{"n_experts": 8, "experts_per_token": 1, "d_expert": 480, "normalize_top_k": false, "lr_router": 0.000291, "norm_eps": 1e-05, "tie_word_embeddings": true, "beta1": 0.93, "train_tokens": 377100000, "max_steps": 6536}
Below are experts of layer 4 (counted from 0) of a mixture-of-experts language model. Rows are named router (the router's row for the expert), down (a neuron's output weights, with its number) and show model dimensions 56-111. Each number is 50 + 15 x the weight over its row's rms, rounded and kept within 0 to 99.
After each expert's rows: "comes before" lists some tokens at least twice as common just after its tokens as in all text. This comes from a sample of Wikipedia text that the model never trained on. Tokens count by the router's weight.

# expert 5
router:52 69 88 56 68 39 56 37 55 19 43 51 58 60 57 39 55 47 25 44 38 39 48 63 67 30 76 56 48 65 53 51 64 51 51 37 44 50 45 63 64 77 44 59 43 45 65 44 45 64 58 41 71 48 41 80
down0:61 44 48 32 52 65 67 77 25 75 51 60 73 40 35 54 51 37 75 57 76 31 75 36 66 43 77 37 38 81 68 57 55 37 54 31 37 55 64 47 55 60 82 39 54 54 44 54 54 44 51 61 66 37 53 52
down1:44 62 60 38 47 34 43 44 62 64 68 41 64 46 48 53 52 69 44 44 30 45 59 47 47 52 76 42 25 81 74 47 26 51 62 31 50 55 41 11 46 48 62 49 22 36 51 38 57 38 47 48 51 52 79 64
down2:77 31 57 17 55 45 36 48 72 61 49 49 52 68 53 40 45 54 55 49 38 35 21 44 43 44 50 11 76 26 31 39 27 40 67 32 57 24 68 44 41 49 55 64 78 42 36 55 24 43 48 36 47 40 54 58
down3:50 31 11 81 51 43 75 55 41 79 36 21 40 76 47 26 43 44 61 64 43 44 74 45 66 40 50 53 57 49 67 61 86 43 50 69 36 50 68 55 57 39 80 52 59 63 36 53 38 72 52 67 61 58 47 46
down4:69 29 45 47 58 48 80 54 69 41 57 47 51 74 64 66 48 52 71 21 49 34 58 43 19 52 51 90 50 65 52 51 49 60 53 43 28 66 35 51 57 34 45 64 60 56 45 28 65 57 53 53 44 46 99 48
down5:48 58 49 45 56 48 64 50 48 54 37 51 58 46 31 34 74 28 46 15 27 52 52 48 30 59 57 77 58 55 43 44 33 23 57 40 58 63 63 63 48 39 49 34 35 60 44 41 72 43 65 16 58 11 46 84
down6:50 49 47 59 53 40 36 39 25 31 57 48 45 54 59 49 55 56 44 25 35 57 21 63 63 53 85 78 43 42 52 71 52 56 65 32 25 53 50 42 77 60 60 34 22 40 50 79 50 44 55 32 48 32 35 49
down7:45 47 69 43 22 38 60 36 33 15 28 75 32 51 17 31 48 46 53 25 69 20 66 42 41 53 57 73 46 23 62 73 45 55 24 52 37 52 32 19 65 63 73 39 25 49 48 29 57 57 48 63 45 46 44 26
down8:61 36 64 30 39 39 33 67 44 42 54 47 46 43 36 55 79 34 58 59 82 58 35 23 66 85 63 65 37 64 54 46 43 30 68 55 36 48 39 32 49 47 45 53 48 56 32 48 24 52 53 46 17 53 57 65
down9:28 52 55 56 46 42 62 13 49 43 67 42 45 62 64 45 42 61 59 52 27 62 12 81 35 52 55 36 45 36 66 36 41 47 54 43 59 45 44 87 71 56 47 66 53 60 37 34 34 46 31 34 39 53 30 22
down10:44 59 34 54 49 63 51 47 54 62 45 57 43 43 29 47 64 40 52 33 69 36 24 26 70 41 58 47 42 57 42 39 63 67 42 48 45 50 52 62 68 42 61 81 68 38 48 57 57 45 50 36 33 38 69 55
down11:75 31 56 62 62 96 63 77 53 60 22 52 59 50 75 31 29 69 43 34 80 50 80 51 65 44 52 52 57 42 79 50 32 58 48 40 45 40 40 58 46 49 54 33 38 74 21 52 49 50 56 50 60 60 57 54
down12:60 68 39 53 49 44 40 40 63 73 34 73 24 56 68 58 27 44 59 53 33 54 44 37 42 39 48 38 44 55 61 73 49 30 74 53 66 77 26 65 64 36 17 39 40 46 62 53 34 52 40 37 51 66 69 42
down13:55 44 47 53 68 46 28 64 66 54 41 57 43 40 53 35 49 47 57 50 52 40 61 36 27 56 46 66 45 69 57 49 48 58 30 36 47 56 58 59 49 27 51 66 36 43 53 44 66 63 58 55 64 43 59 50
down14:54 42 56 55 41 42 56 51 56 54 42 63 57 51 45 59 37 61 67 46 38 56 28 51 58 60 38 23 52 73 33 39 47 44 65 58 24 55 49 49 23 62 61 22 56 63 27 76 45 62 51 39 24 32 25 46
down15:18 53 51 53 42 48 62 35 28 39 40 50 58 43 51 49 81 73 54 35 39 78 48 43 51 37 60 52 44 58 53 62 68 61 58 55 55 27 42 60 62 69 44 23 47 36 58 78 32 45 46 41 48 63 87 53
down16:40 68 44 56 42 55 35 60 53 52 50 32 56 65 65 53 81 53 24 07 70 60 35 61 57 44 49 65 42 62 56 33 51 29 22 57 58 55 79 90 62 59 43 58 65 38 31 43 54 49 50 36 71 43 00 28
down17:52 48 54 37 55 55 60 13 52 34 61 10 54 59 55 39 38 81 68 55 79 18 46 44 67 46 72 44 28 64 39 27 29 51 52 57 53 40 30 48 64 50 51 50 48 66 45 55 27 52 49 35 53 62 26 30
down18:49 64 30 28 42 49 46 23 51 07 45 36 63 77 38 22 35 66 59 63 42 48 52 31 64 59 41 40 60 32 27 75 37 44 52 67 25 40 53 52 52 35 54 46 29 43 44 36 29 56 72 50 55 52 73 76
down19:60 49 27 29 61 61 56 52 44 39 22 66 44 61 67 57 59 76 52 39 48 57 64 49 32 65 57 59 42 74 56 44 52 35 85 27 39 37 69 62 58 43 51 54 30 67 31 37 58 58 65 83 56 75 49 64
down20:57 40 61 56 45 54 38 65 41 30 40 53 39 22 43 58 73 47 61 70 59 45 71 28 72 49 18 48 33 49 28 51 34 45 50 51 48 40 79 53 34 41 47 54 27 51 58 64 47 46 26 38 54 57 28 34
down21:64 38 83 40 41 53 22 41 62 48 45 41 23 67 55 53 40 33 42 44 37 55 83 47 27 59 57 43 90 46 18 57 58 33 58 29 45 37 72 40 68 30 15 25 28 55 40 53 27 45 43 53 45 61 46 36
down22:69 56 35 67 67 46 41 20 69 35 47 49 66 37 59 58 46 65 37 38 44 53 53 66 29 67 60 67 48 40 08 57 66 30 50 57 38 43 57 31 40 30 50 66 67 65 51 67 87 40 34 27 74 47 76 65
comes before: "s ", ", ", ") ", "\n", ")", "–"

# expert 7
router:57 61 48 85 79 39 42 47 76 32 80 32 50 61 31 50 59 73 20 46 70 66 45 64 26 56 33 45 47 40 64 79 26 19 64 53 32 46 20 47 51 52 62 44 60 68 72 55 55 51 28 59 49 39 43 40
down0:66 56 68 39 53 59 49 16 55 49 36 49 85 66 71 65 60 53 32 54 63 51 45 41 04 68 48 39 58 73 53 64 59 56 44 62 36 45 39 47 27 59 37 75 56 46 51 34 47 45 70 63 53 57 36 57
down1:42 48 30 49 42 73 75 55 43 68 50 42 56 11 54 74 64 36 34 61 47 49 35 33 55 36 55 77 48 17 69 55 43 28 49 43 36 93 65 56 46 71 40 60 61 67 64 46 36 49 38 32 55 49 37 48
down2:52 33 62 49 29 61 60 59 59 51 48 65 58 87 53 31 40 48 46 70 29 51 68 50 75 53 37 51 51 35 29 43 53 61 52 46 53 88 67 56 34 23 47 30 34 61 59 36 77 65 59 43 35 38 29 58
down3:66 48 51 56 72 56 61 55 63 66 58 65 57 65 56 58 38 65 64 52 30 38 36 56 49 29 56 30 47 47 40 33 37 70 52 99 51 51 61 46 71 60 57 55 68 71 60 65 35 32 71 35 21 62 54 73
down4:75 43 38 66 45 65 20 71 44 48 63 99 53 39 30 58 42 67 30 51 55 55 39 47 49 57 61 28 71 61 60 31 30 50 75 55 67 52 37 45 58 61 42 66 77 50 52 56 35 39 28 63 56 42 75 67
down5:37 68 38 52 72 30 47 45 79 62 57 47 71 09 41 57 51 53 57 65 27 35 59 60 26 41 43 39 43 57 60 22 56 68 68 43 56 50 71 64 83 32 70 58 70 44 68 34 47 35 59 70 39 76 33 23
down6:38 45 27 46 59 47 42 65 44 23 45 75 49 33 75 48 42 60 60 66 43 67 70 51 50 42 05 39 39 63 49 53 45 63 35 63 52 53 42 45 64 70 53 34 59 31 50 33 42 42 39 56 13 41 52 64
down7:82 52 54 38 52 54 59 47 51 32 79 29 26 50 65 65 47 74 40 43 45 48 36 38 57 57 30 89 83 51 51 58 55 57 52 68 44 49 58 35 40 47 51 35 34 54 14 51 42 48 54 65 55 51 31 66
down8:66 24 76 50 61 55 56 65 83 15 40 59 37 17 47 22 59 30 74 32 44 56 47 57 78 30 56 31 31 52 65 49 39 44 48 65 40 27 91 80 43 36 37 43 34 50 39 34 37 57 74 44 44 42 36 61
down9:46 57 40 54 76 44 75 49 44 34 60 47 42 46 55 69 21 50 60 51 59 31 44 45 55 68 54 56 52 80 43 25 66 58 46 73 72 73 52 44 32 50 73 76 69 74 41 58 56 52 64 23 22 55 30 29
down10:39 45 45 55 39 49 40 72 73 56 41 38 36 26 64 74 48 60 42 54 60 61 72 49 27 39 46 01 32 52 75 52 43 36 53 49 50 55 43 54 55 44 44 30 68 49 39 53 38 74 33 68 51 42 50 10
down11:46 35 43 54 65 54 51 63 24 54 74 75 50 54 52 60 94 72 72 65 70 30 23 61 53 79 57 66 50 42 68 17 55 66 50 45 37 30 60 49 56 44 48 67 10 60 56 24 55 59 66 30 40 33 34 50
down12:53 54 38 45 50 71 29 40 53 64 47 25 55 53 78 50 70 45 64 41 60 38 60 46 61 66 61 54 68 44 32 53 19 44 45 43 65 85 68 68 37 30 63 59 63 44 55 45 68 48 54 46 78 66 29 14
down13:55 35 48 72 86 66 73 31 60 12 36 69 17 66 46 56 58 54 57 51 37 46 76 65 50 49 61 78 55 60 43 48 25 47 23 30 58 69 53 49 41 56 74 63 45 42 46 56 63 51 42 09 49 64 62 77
down14:41 77 38 29 55 49 56 60 64 50 68 55 39 58 54 64 67 52 47 36 49 51 26 53 56 60 32 35 48 42 41 37 46 76 69 61 48 69 51 38 52 76 24 50 53 24 46 50 59 32 67 16 54 36 59 55
down15:79 67 31 69 33 25 48 35 44 64 42 25 64 68 37 52 56 35 51 36 45 69 36 83 34 50 49 44 66 59 64 14 37 37 27 76 40 53 65 51 55 53 61 57 32 22 32 18 76 42 39 68 30 70 69 49
down16:33 69 39 70 57 22 20 47 34 33 53 31 71 50 44 40 33 57 52 58 49 44 80 58 52 42 47 68 33 65 53 54 46 57 35 67 35 51 74 48 59 44 42 34 30 75 72 34 74 52 59 67 44 52 45 32
down17:49 75 15 57 25 22 57 34 59 75 56 64 68 56 46 84 48 34 60 38 55 57 44 60 71 48 53 32 43 40 32 30 50 71 39 26 49 75 14 43 39 30 63 45 58 37 61 49 63 22 46 36 42 59 53 46
down18:64 32 35 69 85 59 36 19 42 39 52 28 38 45 56 50 42 64 49 27 29 48 59 66 58 25 21 41 33 66 69 60 50 53 49 36 47 38 33 80 60 40 23 51 36 52 74 71 50 48 53 33 63 73 54 57
down19:52 28 54 70 38 44 66 53 84 63 29 81 52 57 54 59 46 63 34 39 64 42 46 46 37 46 35 50 62 23 71 50 63 56 63 66 60 31 30 57 38 51 25 26 19 39 36 47 33 32 41 41 43 33 58 52
down20:41 53 42 58 67 40 49 55 41 45 66 26 53 54 77 54 77 58 69 63 57 35 78 19 76 60 40 62 54 44 00 38 41 47 67 68 53 56 71 36 48 85 37 64 51 47 51 69 25 80 69 57 56 33 51 34
down21:70 51 50 61 55 35 46 28 65 78 50 51 40 49 67 60 63 40 39 71 33 19 48 36 39 25 55 55 37 52 68 59 38 50 69 41 52 43 32 36 45 31 53 50 63 56 45 52 41 52 54 49 64 31 35 36
down22:68 65 07 58 75 70 64 42 55 49 30 70 42 77 36 49 66 30 55 40 41 43 61 48 54 63 51 21 59 48 48 51 70 70 66 46 68 27 69 29 47 72 27 76 57 58 72 27 27 44 30 62 75 66 55 76
comes before: "the ", "of ", "to ", "in ", "and ", "that "

# expert 4
router:50 61 43 41 43 58 14 43 47 38 48 36 50 57 38 69 55 60 92 41 53 54 48 44 59 50 60 21 30 35 58 28 46 60 42 51 64 58 63 40 60 82 77 43 43 52 50 65 59 68 64 62 47 56 35 56
down0:36 55 37 46 64 56 41 72 75 64 24 40 64 48 52 31 34 39 62 62 49 31 45 31 31 51 81 39 61 58 41 76 62 17 66 56 36 62 57 28 47 68 44 34 37 29 33 58 48 45 67 37 72 64 55 19
down1:35 60 37 47 53 77 46 59 69 28 56 38 50 49 62 61 32 41 87 52 57 50 46 39 72 26 59 57 51 68 56 53 57 47 36 36 43 48 51 44 65 56 48 32 67 75 45 56 46 58 58 59 33 69 59 49
down2:45 14 50 38 41 62 46 44 54 34 51 68 47 62 59 71 16 53 38 26 31 48 27 55 59 24 50 53 66 62 46 20 36 40 53 50 52 52 24 43 42 43 57 55 31 58 51 52 51 59 64 72 46 69 29 63
down3:88 50 44 31 66 61 56 59 38 48 68 45 36 42 29 36 47 23 44 40 71 35 35 33 52 72 60 52 62 70 48 37 41 48 59 84 35 43 76 56 39 66 27 49 46 63 37 56 27 31 58 41 43 44 31 76
down4:39 45 36 46 72 64 35 74 42 60 58 50 39 58 44 61 38 36 31 62 24 65 34 42 56 72 58 33 53 44 64 43 28 46 52 53 41 52 32 59 46 64 48 48 34 49 65 55 51 35 29 58 44 33 75 84
down5:38 52 66 65 35 52 52 66 67 49 43 75 39 59 45 89 47 49 32 56 35 65 64 42 51 49 30 52 46 13 79 51 40 43 63 60 48 34 65 16 39 39 38 20 50 46 46 57 44 49 56 61 61 69 60 61
down6:86 70 37 51 45 47 46 47 51 46 46 79 41 32 23 46 61 39 55 50 59 46 28 51 64 74 58 33 41 56 38 37 60 50 61 49 28 46 56 38 25 36 59 50 48 59 68 36 49 39 59 59 63 51 34 21
down7:57 58 51 59 45 49 62 56 30 32 59 67 64 55 41 38 35 57 62 62 69 36 40 43 53 51 30 18 48 46 72 38 39 38 56 37 43 30 78 44 32 25 49 54 56 57 35 00 50 46 46 63 63 40 67 64
down8:58 36 24 30 56 29 40 60 41 33 56 41 54 76 25 34 58 59 50 69 60 68 44 33 32 44 63 73 46 48 48 53 69 58 32 45 58 36 37 78 61 57 43 49 76 42 89 55 37 59 47 31 22 73 50 55
down9:36 62 49 49 51 47 70 53 51 25 48 74 42 38 54 60 25 64 29 50 63 65 44 68 38 49 41 39 45 38 42 46 82 32 60 41 76 72 44 59 42 52 64 78 62 36 40 69 70 50 46 62 57 32 62 35
down10:61 62 76 36 56 54 37 38 33 51 27 40 40 44 25 32 40 30 43 28 43 52 49 72 62 68 54 64 44 43 15 56 62 49 45 63 70 42 52 73 45 68 25 27 34 31 63 39 57 36 54 43 39 59 73 59
down11:35 41 26 48 35 42 55 41 62 69 23 50 55 27 63 58 32 34 74 10 51 45 56 90 45 40 49 51 33 16 82 55 61 40 73 72 68 67 44 62 36 43 57 51 51 35 27 47 47 67 41 56 43 44 56 35
down12:77 21 43 71 60 44 52 79 87 38 33 74 61 32 38 27 50 35 38 56 50 33 93 50 51 27 48 56 50 73 16 43 59 11 54 39 19 45 76 55 49 50 59 30 82 67 51 54 62 55 44 42 51 56 61 66
down13:43 36 55 35 55 37 27 29 27 56 45 78 30 69 53 54 46 51 37 52 50 39 57 56 49 33 59 35 37 80 39 44 61 54 52 64 51 60 12 31 38 40 46 59 88 67 20 38 31 71 56 31 49 53 36 54
down14:52 46 76 28 79 71 40 32 37 47 45 41 37 25 54 73 48 38 60 49 39 68 81 44 49 38 26 62 54 85 64 32 25 59 39 43 74 36 77 46 63 50 55 61 40 47 51 37 40 51 66 43 38 58 36 42
down15:38 57 43 32 63 63 24 39 30 54 77 68 43 59 39 38 53 50 16 66 50 40 69 54 38 64 35 36 53 74 34 47 47 61 38 66 46 36 37 67 48 13 68 66 44 79 50 60 50 29 75 45 55 48 51 41
down16:57 52 51 67 64 40 50 57 56 54 62 44 60 51 57 54 51 65 70 77 33 36 48 53 51 62 65 52 58 60 63 32 49 76 44 47 61 64 24 53 65 60 51 41 46 57 46 40 46 44 43 63 49 24 46 55
down17:59 53 24 55 52 36 51 40 64 39 29 53 47 91 45 41 46 37 46 65 46 61 34 29 66 28 72 34 61 64 43 88 40 41 37 49 52 36 35 45 56 33 40 33 38 71 49 45 44 60 40 67 50 66 53 40
down18:45 59 43 38 25 55 34 50 35 55 33 51 34 56 46 83 55 66 48 52 54 46 53 57 32 53 33 31 33 69 65 53 37 17 33 63 35 51 52 50 45 42 59 66 34 59 41 54 37 24 87 40 33 66 17 50
down19:53 27 61 44 41 69 22 21 58 63 50 40 51 63 49 66 47 54 54 65 43 42 70 67 69 59 34 66 50 53 19 55 83 53 54 41 32 81 52 50 43 58 25 44 38 58 75 50 60 61 36 51 65 43 72 46
down20:59 40 54 46 48 42 29 39 55 54 64 05 56 67 60 55 46 32 72 50 57 37 86 43 33 37 14 39 72 57 55 53 51 58 61 90 47 67 50 63 44 56 82 67 30 61 75 55 15 29 40 77 57 69 58 50
down21:60 68 69 39 59 52 48 55 60 31 37 47 36 47 82 67 54 19 71 64 26 57 63 50 43 79 34 24 59 52 64 59 52 30 42 53 46 41 60 19 57 78 48 55 81 52 22 56 81 67 64 63 57 45 42 43
down22:56 50 64 47 33 60 18 61 58 49 28 81 58 42 27 38 60 50 52 44 49 68 77 79 42 59 91 38 39 68 67 43 30 45 52 42 63 65 51 37 00 29 38 67 40 58 58 71 60 49 43 69 69 60 45 60
comes before: "| ", "- ", "The ", "|", "In ", "–"

# expert 1
router:63 51 56 52 40 43 34 55 45 61 52 46 68 35 43 35 27 54 57 70 62 75 59 62 58 60 62 42 38 55 49 63 48 65 45 34 67 40 48 69 59 61 57 57 49 48 51 42 66 44 42 61 58 34 53 62
down0:39 82 81 24 48 50 53 44 63 55 55 55 65 28 50 42 53 87 53 67 52 22 69 32 62 40 46 30 48 72 91 58 63 58 72 50 34 39 60 44 82 45 47 22 31 55 40 55 66 20 50 46 70 60 43 65
down1:54 59 58 51 51 56 57 28 32 52 60 30 44 47 48 43 20 33 56 47 67 41 42 05 39 71 30 48 61 14 46 20 45 58 40 28 45 43 74 59 56 61 22 60 42 51 66 62 68 54 87 58 56 61 42 71
down2:27 48 47 51 50 54 44 51 24 70 31 57 29 40 34 45 36 71 57 51 61 48 54 44 48 46 37 60 13 38 71 58 75 32 33 55 43 72 36 56 43 25 40 46 38 44 66 45 57 47 56 60 46 49 83 66
down3:78 47 43 52 20 35 63 33 89 47 32 50 63 55 53 63 29 60 30 36 64 44 48 41 64 46 60 58 68 51 40 68 45 38 53 56 49 47 32 69 21 76 62 67 52 31 28 59 67 46 59 35 49 66 55 51
down4:60 44 50 54 43 41 64 43 55 47 36 66 53 44 22 49 59 50 60 57 35 52 42 38 33 50 55 89 61 55 42 44 39 37 54 71 29 59 45 44 75 37 62 69 36 53 28 53 43 34 60 57 49 58 58 29
down5:61 36 45 62 57 41 43 57 58 54 64 46 56 51 47 49 90 72 51 56 35 24 25 67 60 62 50 26 63 38 64 75 36 46 66 55 54 42 49 52 43 50 40 63 71 50 63 57 48 57 20 47 63 61 20 52
down6:74 55 47 61 44 52 49 49 46 32 48 57 41 47 31 44 69 51 39 46 59 47 66 41 47 51 25 45 39 28 79 45 50 49 22 46 06 65 64 43 29 36 44 57 32 58 56 84 55 19 50 72 37 33 50 54
down7:28 59 52 37 52 44 36 53 40 76 53 66 44 78 33 41 79 45 62 45 63 54 42 36 44 31 58 48 43 54 39 43 52 60 37 65 46 34 53 18 21 51 45 34 57 58 56 53 61 42 53 63 72 41 49 61
down8:37 53 47 49 50 60 67 31 47 56 41 34 30 33 20 56 66 42 46 45 51 44 48 42 34 42 40 45 18 30 36 37 72 32 68 20 27 69 54 33 74 31 85 50 30 46 80 52 26 61 23 49 35 36 44 60
down9:28 72 84 52 69 68 89 62 72 51 57 62 60 48 74 60 34 45 52 20 43 52 64 54 55 88 70 23 71 72 59 58 42 58 51 52 50 42 71 70 76 23 56 64 42 30 33 39 26 29 64 43 52 27 37 37
down10:45 33 44 61 50 56 85 48 30 45 33 37 55 46 53 34 51 29 54 39 51 34 68 61 43 26 36 43 62 84 50 45 68 44 41 58 53 66 54 60 70 62 41 39 37 48 46 43 48 41 68 75 69 78 38 75
down11:50 38 61 53 29 64 66 53 47 41 25 22 40 53 20 43 96 30 58 50 15 43 44 63 62 40 45 20 45 73 59 52 44 40 53 52 48 63 50 66 76 60 69 59 18 45 38 61 43 45 40 38 59 51 72 63
down12:39 22 51 40 66 42 77 73 63 44 19 49 49 43 37 43 37 40 34 51 42 44 53 36 41 42 64 31 46 44 26 45 58 71 55 21 29 58 51 73 20 42 52 60 46 70 45 22 63 38 39 57 60 37 74 42
down13:60 48 55 68 70 36 49 79 49 48 61 53 46 33 58 43 61 45 82 72 65 32 45 42 44 33 52 62 14 51 65 32 66 43 75 61 29 38 67 46 50 52 62 85 43 45 55 50 72 32 76 71 30 66 69 64
down14:58 70 70 42 18 24 67 46 58 25 23 26 59 66 38 31 51 67 51 73 69 65 51 40 93 44 69 53 27 51 51 57 70 42 62 69 63 31 63 36 54 58 63 42 48 66 56 66 51 66 56 48 44 59 51 57
down15:34 31 60 72 39 67 50 48 68 38 40 52 51 56 71 14 44 36 37 54 13 59 43 39 41 60 35 60 51 51 35 51 83 78 47 70 40 45 63 67 36 76 32 61 45 73 53 44 59 48 53 65 45 36 27 50
down16:28 62 29 57 59 51 45 39 44 54 23 44 59 22 51 34 38 49 48 45 56 37 63 41 65 47 57 39 78 34 41 26 34 54 72 43 37 40 80 31 50 51 47 61 31 52 34 52 52 56 43 76 49 46 42 59
down17:59 58 46 60 45 76 75 35 63 47 75 34 75 65 45 39 46 53 46 65 60 51 68 69 36 54 59 21 49 48 68 39 36 32 50 82 40 20 56 48 38 62 31 64 49 40 48 65 43 45 64 59 23 89 47 50
down18:58 46 53 69 39 26 44 60 45 40 47 69 56 20 43 58 74 68 52 51 81 64 46 60 61 55 40 61 42 48 66 72 18 47 65 35 51 46 61 45 64 91 36 34 32 39 58 00 50 60 40 64 33 44 62 48
down19:78 32 55 50 39 55 34 30 55 61 49 37 42 55 58 46 47 42 71 47 47 57 14 27 46 25 37 52 63 60 60 32 46 53 49 62 42 56 67 56 37 23 80 60 53 65 57 37 46 40 44 51 38 34 42 31
down20:37 81 22 46 57 30 56 42 43 47 46 62 71 38 77 57 43 55 75 63 36 40 29 53 67 25 41 73 50 39 70 80 64 41 55 51 66 47 38 50 34 52 64 56 49 37 28 50 44 29 57 67 59 19 80 69
down21:45 41 31 30 38 70 39 38 41 48 47 45 50 51 40 52 41 71 30 50 52 62 41 21 42 55 47 73 56 48 62 50 49 58 36 45 68 66 44 50 41 68 31 45 31 54 53 60 49 53 66 61 56 46 49 44
down22:33 23 23 50 45 66 48 75 50 26 33 55 29 23 40 76 41 46 41 57 57 58 64 53 52 61 59 49 39 74 63 41 55 56 24 65 61 57 44 17 60 42 21 48 72 40 25 49 72 55 45 38 45 71 63 46
comes before: "\n", ", ", "\n\n", "==", "and ", ". "

# expert 2
router:45 57 43 33 52 65 38 41 25 28 79 22 78 76 63 48 57 71 57 51 35 28 42 35 70 50 45 51 35 44 32 71 35 32 44 52 61 67 35 65 42 79 59 76 75 62 71 71 59 43 59 35 43 61 66 36
down0:34 36 41 31 49 52 42 53 39 32 56 71 70 31 51 48 44 40 21 31 34 55 28 57 24 53 43 57 90 62 52 54 27 72 52 62 23 42 46 49 34 24 37 47 39 33 61 42 10 42 42 29 33 77 61 56
down1:34 45 61 70 38 63 36 45 35 56 60 69 38 64 43 53 56 57 72 58 68 38 44 28 42 49 73 53 59 52 34 65 48 62 44 53 30 65 31 54 38 37 38 33 34 52 58 29 81 67 44 33 41 47 67 20
down2:46 57 59 39 58 55 43 57 14 28 37 76 74 38 47 50 38 57 41 75 73 46 53 78 52 41 34 59 12 55 40 42 50 58 68 42 40 46 49 19 49 47 27 14 72 46 36 67 51 57 41 64 52 59 59 40
down3:41 35 25 62 61 47 32 57 63 71 59 48 67 40 41 23 38 33 33 31 77 67 63 62 34 48 44 54 50 37 33 39 34 44 59 54 64 35 47 59 51 60 54 48 33 27 43 20 21 30 45 54 46 68 64 39
down4:44 57 56 55 38 58 37 45 37 49 88 41 48 45 47 41 66 51 58 57 41 38 43 68 33 68 51 79 56 33 68 46 17 35 24 47 59 40 68 60 39 50 52 57 60 61 25 35 29 40 66 83 66 70 69 76
down5:24 55 58 37 56 30 50 65 63 54 63 41 58 44 20 66 62 50 19 50 35 49 37 63 22 41 60 71 33 66 74 30 68 55 57 46 66 64 40 44 46 55 46 79 23 55 51 59 47 38 77 65 68 32 33 29
down6:37 21 31 71 46 52 36 46 37 58 53 50 25 60 24 54 51 32 63 45 54 48 57 51 65 57 85 62 65 18 55 67 66 55 29 42 50 50 48 59 35 63 58 21 56 47 44 61 43 47 36 36 42 51 53 55
down7:44 65 59 50 54 52 68 13 62 44 60 48 46 28 44 39 45 72 53 66 46 34 63 57 61 61 49 54 36 44 54 34 42 49 49 28 30 51 67 24 49 47 68 51 25 57 41 59 63 56 68 63 52 50 75 34
down8:43 54 51 35 63 24 60 49 35 55 45 67 42 79 74 57 49 49 62 38 63 43 50 44 36 17 30 70 43 54 55 61 35 23 45 53 51 74 51 49 43 62 67 41 59 42 69 20 51 59 62 50 53 77 63 48
down9:59 50 38 44 41 29 71 44 70 46 33 22 67 65 63 68 48 58 45 39 59 55 18 71 31 42 65 44 29 46 52 33 46 44 69 27 36 46 35 55 70 14 35 56 52 31 56 34 28 57 94 35 49 76 46 37
down10:45 24 25 44 33 67 56 63 61 57 68 46 56 55 62 39 49 44 30 65 72 26 66 27 37 16 34 33 54 33 43 67 66 47 57 59 82 79 43 65 48 25 45 70 41 71 73 51 20 51 57 75 42 58 37 53
down11:27 75 42 38 67 40 30 19 34 29 38 30 30 53 59 35 68 42 40 76 55 71 26 53 77 41 69 68 52 23 72 61 33 69 64 41 49 32 55 41 44 20 36 38 52 49 48 37 49 35 37 43 26 55 46 44
down12:68 74 40 32 45 38 58 83 53 36 41 47 58 49 62 20 63 34 86 71 27 40 47 65 74 33 07 54 38 41 75 59 41 43 27 69 58 27 70 62 56 29 62 32 70 71 38 49 46 51 26 43 44 53 43 66
down13:43 58 56 63 60 55 52 46 38 52 38 61 46 42 46 33 43 46 59 47 60 36 42 91 55 48 55 46 32 55 80 24 56 50 48 60 67 43 47 72 28 38 39 64 54 82 63 41 36 63 33 25 65 47 59 69
down14:52 64 55 33 44 47 61 51 64 22 24 24 27 53 66 32 33 33 46 64 39 61 42 46 56 52 21 62 58 45 41 22 35 62 34 99 42 17 60 31 53 54 53 59 32 66 29 50 38 41 45 71 55 56 68 22
down15:64 43 64 66 38 08 49 49 43 56 42 51 42 45 55 45 46 36 58 24 59 73 31 39 40 39 49 23 60 49 30 80 48 66 44 50 47 18 63 56 35 50 29 58 26 56 38 63 64 86 69 34 38 23 35 39
down16:55 69 47 57 72 46 56 44 70 50 31 76 60 21 66 63 65 68 53 51 63 24 69 47 68 53 48 41 41 51 58 63 61 40 23 51 45 66 36 48 30 37 39 41 70 57 64 60 54 35 03 53 43 52 35 91
down17:86 19 53 61 61 68 53 54 35 45 33 55 47 67 53 54 47 65 54 54 38 09 20 26 35 58 61 35 66 66 59 58 69 55 51 65 20 53 42 57 58 33 36 62 62 57 26 51 46 41 55 26 59 54 53 16
down18:65 40 69 18 62 52 39 40 53 61 50 50 59 51 87 37 43 42 43 60 29 64 66 60 65 30 34 32 63 61 28 60 51 63 27 62 74 43 45 37 48 56 19 41 66 38 62 46 63 31 92 45 37 28 51 41
down19:66 53 69 63 46 52 29 43 59 85 51 42 57 44 62 26 59 70 56 32 68 72 61 83 48 29 69 36 67 56 43 49 23 37 48 56 38 50 58 50 38 51 60 41 41 56 69 53 67 23 57 72 72 22 88 32
down20:47 74 41 40 45 50 57 41 73 24 63 48 67 68 67 73 25 58 68 69 45 48 46 25 41 21 31 63 29 68 61 15 57 62 66 58 47 42 57 38 62 62 57 43 70 66 65 40 37 69 30 72 42 78 53 46
down21:33 28 33 36 14 57 48 66 58 26 68 41 19 15 83 48 57 36 47 37 44 31 39 52 26 24 59 36 62 45 44 45 42 51 69 69 66 57 43 47 53 33 35 21 54 60 52 17 50 70 72 44 52 29 52 44
down22:53 61 51 60 36 40 67 55 49 53 26 47 62 24 43 72 34 58 69 60 27 66 27 59 41 62 66 54 28 55 53 70 51 25 16 52 47 73 44 37 41 24 32 52 49 45 71 47 25 71 51 83 37 45 31 17
comes before: "| ", "(", "|", "=", "de ", "– "